config.yaml
hidden_size: 224
experts_per_token: 2
d_expert: 96
normalize_top_k: true
routed_scale: 1.0
balance_loss: 0.00398
router_z_loss: 0.001
n_groups: 4
init_std_router: 0.0197
norm: "layernorm"
optimizer: "laprop"
learning_rate: 0.00217
beta2: 0.98
train_tokens: 300700000
dataset: "wikipedia_en"
Below are experts of layer 10 (counted from 0) of a mixture-of-experts language model. Rows are named router (the router's row for the expert) and show model dimensions 0-223. Each number is 500 + 40 x the weight over its row's rms, rounded and kept within 0 to 999. Numbers have three digits each.
After each expert's rows: "comes after" lists some tokens at least twice as common just before its tokens as in all text; "gets" lists some tokens that make up at least twice as much of what it gets as of all text. This comes from a sample of Wikipedia text that the model never trained on. Tokens count by the router's weight.

# expert 7
router:446504543508564481492466485465467542547523499458537522432537571501528584578492519432474461498445515515453449484539491513509495437453559484452534541497511565463438533527547435490441430555515429525517531481556470532460534526568526537474533498501553502524522502463526459547533543436527511547446564519522508486478532505495467491476523545543448489511533413424491541482534541507472481479549431536440520470530455542508590451529454522443517496519535481479536533518463500489520468548525505510509492469448514477430439429508459528531447464560478572443562510476440485562499494416485442521479455422422525445491534496553526546505482507485498544536518532462502408494452519590440487518550
comes after: ".", ",", " John", " by", " (", " Mc"
gets: " B", " C", " W", " D", " L", " F"

# expert 13
router:417504552521517519465490448479521486582560512461552491486499555511519517567470581471453490468489545505479458449559552517554556421450555548444520483496475504442433504488506499506444461545535428542533523448489441536488467518562500526487506417514495515480585505537477451539542479441499507563490519471498513475430519560544498502467474533523476529556494500506428562510478493500462506523539408549450504494538425546481578525524431521487497501464592455482480513545419500530481489522507454544549506478450507515452449512551478564510503512511491562498572534476444438518516482466436437520524479408472514516490524537561552618537468495486496531507509556510499414479473561529491468535540
comes after: " ", " \"", "-", " (", " re", " S"
gets: " G", " St", "d", " c", " f", "g"

# expert 30
router:458482489510580487492499474467494499502544506498523522443518517532538536521496556454469448508462534559502420482514529496534530429448541490479501530462511530503418548507506426549502472534480452515577538469512462531425473515565528539456472468451466526517558457514518442553488540465522506535450556492488456487459512540539476576465472519576447510522483488450490516504514562515487428526487434544474512469519453526473565446507416542469564455506554442461553552521445498548519482605562492462525503526449551424447465475561501555532457476493430517493548537492406471522518482484481474553489486487414569470456493474565508552544489521452483540503509542441556446480481464607489490532565
comes after: " the", ",", " this", " In", " The", " that"
gets: " that", ",", " where", " when", " as", " part"

# expert 45
router:442446542497541485496480489495480511532511481468507518453496552554497547533459555432465475507487504559492443519561514535579568477448542486439473511460512510511491553506592467527482477530511421541515539450492479525493463575526524616486466431477525570536529510494575409528505508450563476537462559493509512476438601541502487551476497555524454522500512495472478532458469581495497471502510481558471492522514476557460501475473401493445579487471497424471502538576500518562468480547554485530532460515502527472471476476609459504519512521541509513501505480516442410533471454480450440507483426451468537491498490518511575533537487479434508510491515576488543446479495488548451457582550
comes after: " ", "-", " the", " (", " \"", " I"
gets: " a", " A", "1", " I", "ma", "ra"

# expert 37
router:442419484514548493474494498468484532525525507446524480445561514473587529532451518487501415468449518507486503457547475483551524470458539469452507560472527477505422533506552440547450444552493453538554515423562460581479463533570514502421506454418494559534517466463584467500481483438488513563439540506513516499438532569530525530459476535526491485558516444491480534483465556518419476450548417554439499530567473549466530478510453504475530465490506452495532516514431503544513423597556452508525483484437495456479478464513480489518510473486502532434507551522469419573528464462424470503481488438455539471483532490519554553495459485462457522480493529466517427487494506517519442542523
comes after: "2", "1", " in", "3", "6", "8"
gets: "0", "2", " after", " September", " May", " June"

# expert 10
router:435470482513571463524475441478496503537569510471534495487517525533527530580450540444529452476447507570497456521558559483489542415419540522450529504513491488519457493527539429482452516539542438562526526466551449523460481528502517586478500480499512512518557502514541467536471541437537555528437548474461576480456571548538453528484494551551411516502485473514471554434494536500456449548568415535481541511557457493456582493504418510433537498481531485502540519526453505489505488575502445442513458494487516424442447485527473567525480465490445502476559498503441465528531533497425476493504493452485559420514500507557527584506471486487480528474495497456539468458452551523503469579536
comes after: " (", "-", " \"", "==", "===", " in"
gets: "S", " S", " P", " C", "C", " p"

# expert 31
router:498457479541540473516514440425494503546548497498524468469523538529540547504499540471475470497453562564472436488527524530530564452416558491403545522480468513511498555493535471495490464532509417542529566493529500560437491527527531553437514428431543508505537476497558471532518539483538525541452531531522534455453521525479510519470511537548464457551530442507469563486497533538456468458529442505433488540598491535461541471507395538477515499439552478480555509520478448533490459609529488517536521546470515465455443481577515512556520483504452537499540516457507426580492501433446512519476469464424505484432533480586536570481467540456478530453531509491561432483485531537505443538497
comes after: "1", "0", "9", "2", "8", "7"
gets: "8", "6", "\n", "3", "4", "5"

# expert 48
router:470417501526543504501537497429512512540515539491521466465528552476530537560465497477479445500476523531450446534522494525563538457495542488395514525512475514468474551451534475495437451549514464511582536432548463556458525574556583517435479464474471529518563505487588449553487514461538538520439584497522529452466565573507490493482480522520408481550509453458478554486497531530473455503525437557491484529583481515471564471515460555441558505494512443462491514548447471510512447589571472465508508530426535473429463497512450542516493476541452555515519531485477461504487486499471477531453496464445560473468559491561544532502478495448459555468527517484524442472453473570486454548565
comes after: " ", "0", "^{", ")", "°", " Website"
gets: " |", ":", " =", "1", "2", "=="

# expert 59
router:439475516533497468502513486447521513562512463463494507491534556501559570547468565421475440487486534524500496490587534576536521477469508488437539543463505503487483528461527434512479427538550471533513548453542475519482502546592518574431527468490523517505568482543549421545514532489506520552446541492438509464433517557484479490486503525538466481504511419478443549459523561534469488521584483561459513534567465555465557469539391531515543454477542483483540525505470489550478487535545464536473486490467503490451498453544488503528501507476469509468560495499497459605455437465440465524440417460421559472458509469563555520522516533464489504467500562501532422492461514572460477527555
comes after: "1", " ", "2", "3", "9", "4"
gets: "0", "5", "8", "7", "9", "4"

# expert 53
router:483474508481521486472503453461496484509526508447520469464538561509503556526468533450461458536451498548490428503586498525544541454466525538444552500475460537491477541482531441506480440532524414541558529460515468556406486515564557563474476460430530533488542486531529462556530513452470543554460566494522508427461520556495482550460491540518497503582504451502488592480473582517472471513532483542473504545553450532476579445509431546468547511509521425419513523532475463556513478555578481527503492519451504435463457454525494529517502483511491538481547532533511455590519519473474459551499512463472555462477547489491595503544455495447517559498501535453498423468480565522463430553573
comes after: " ", " |", "2", ")", "'", "\""
gets: " |", "2", ",", ")", "0", " –"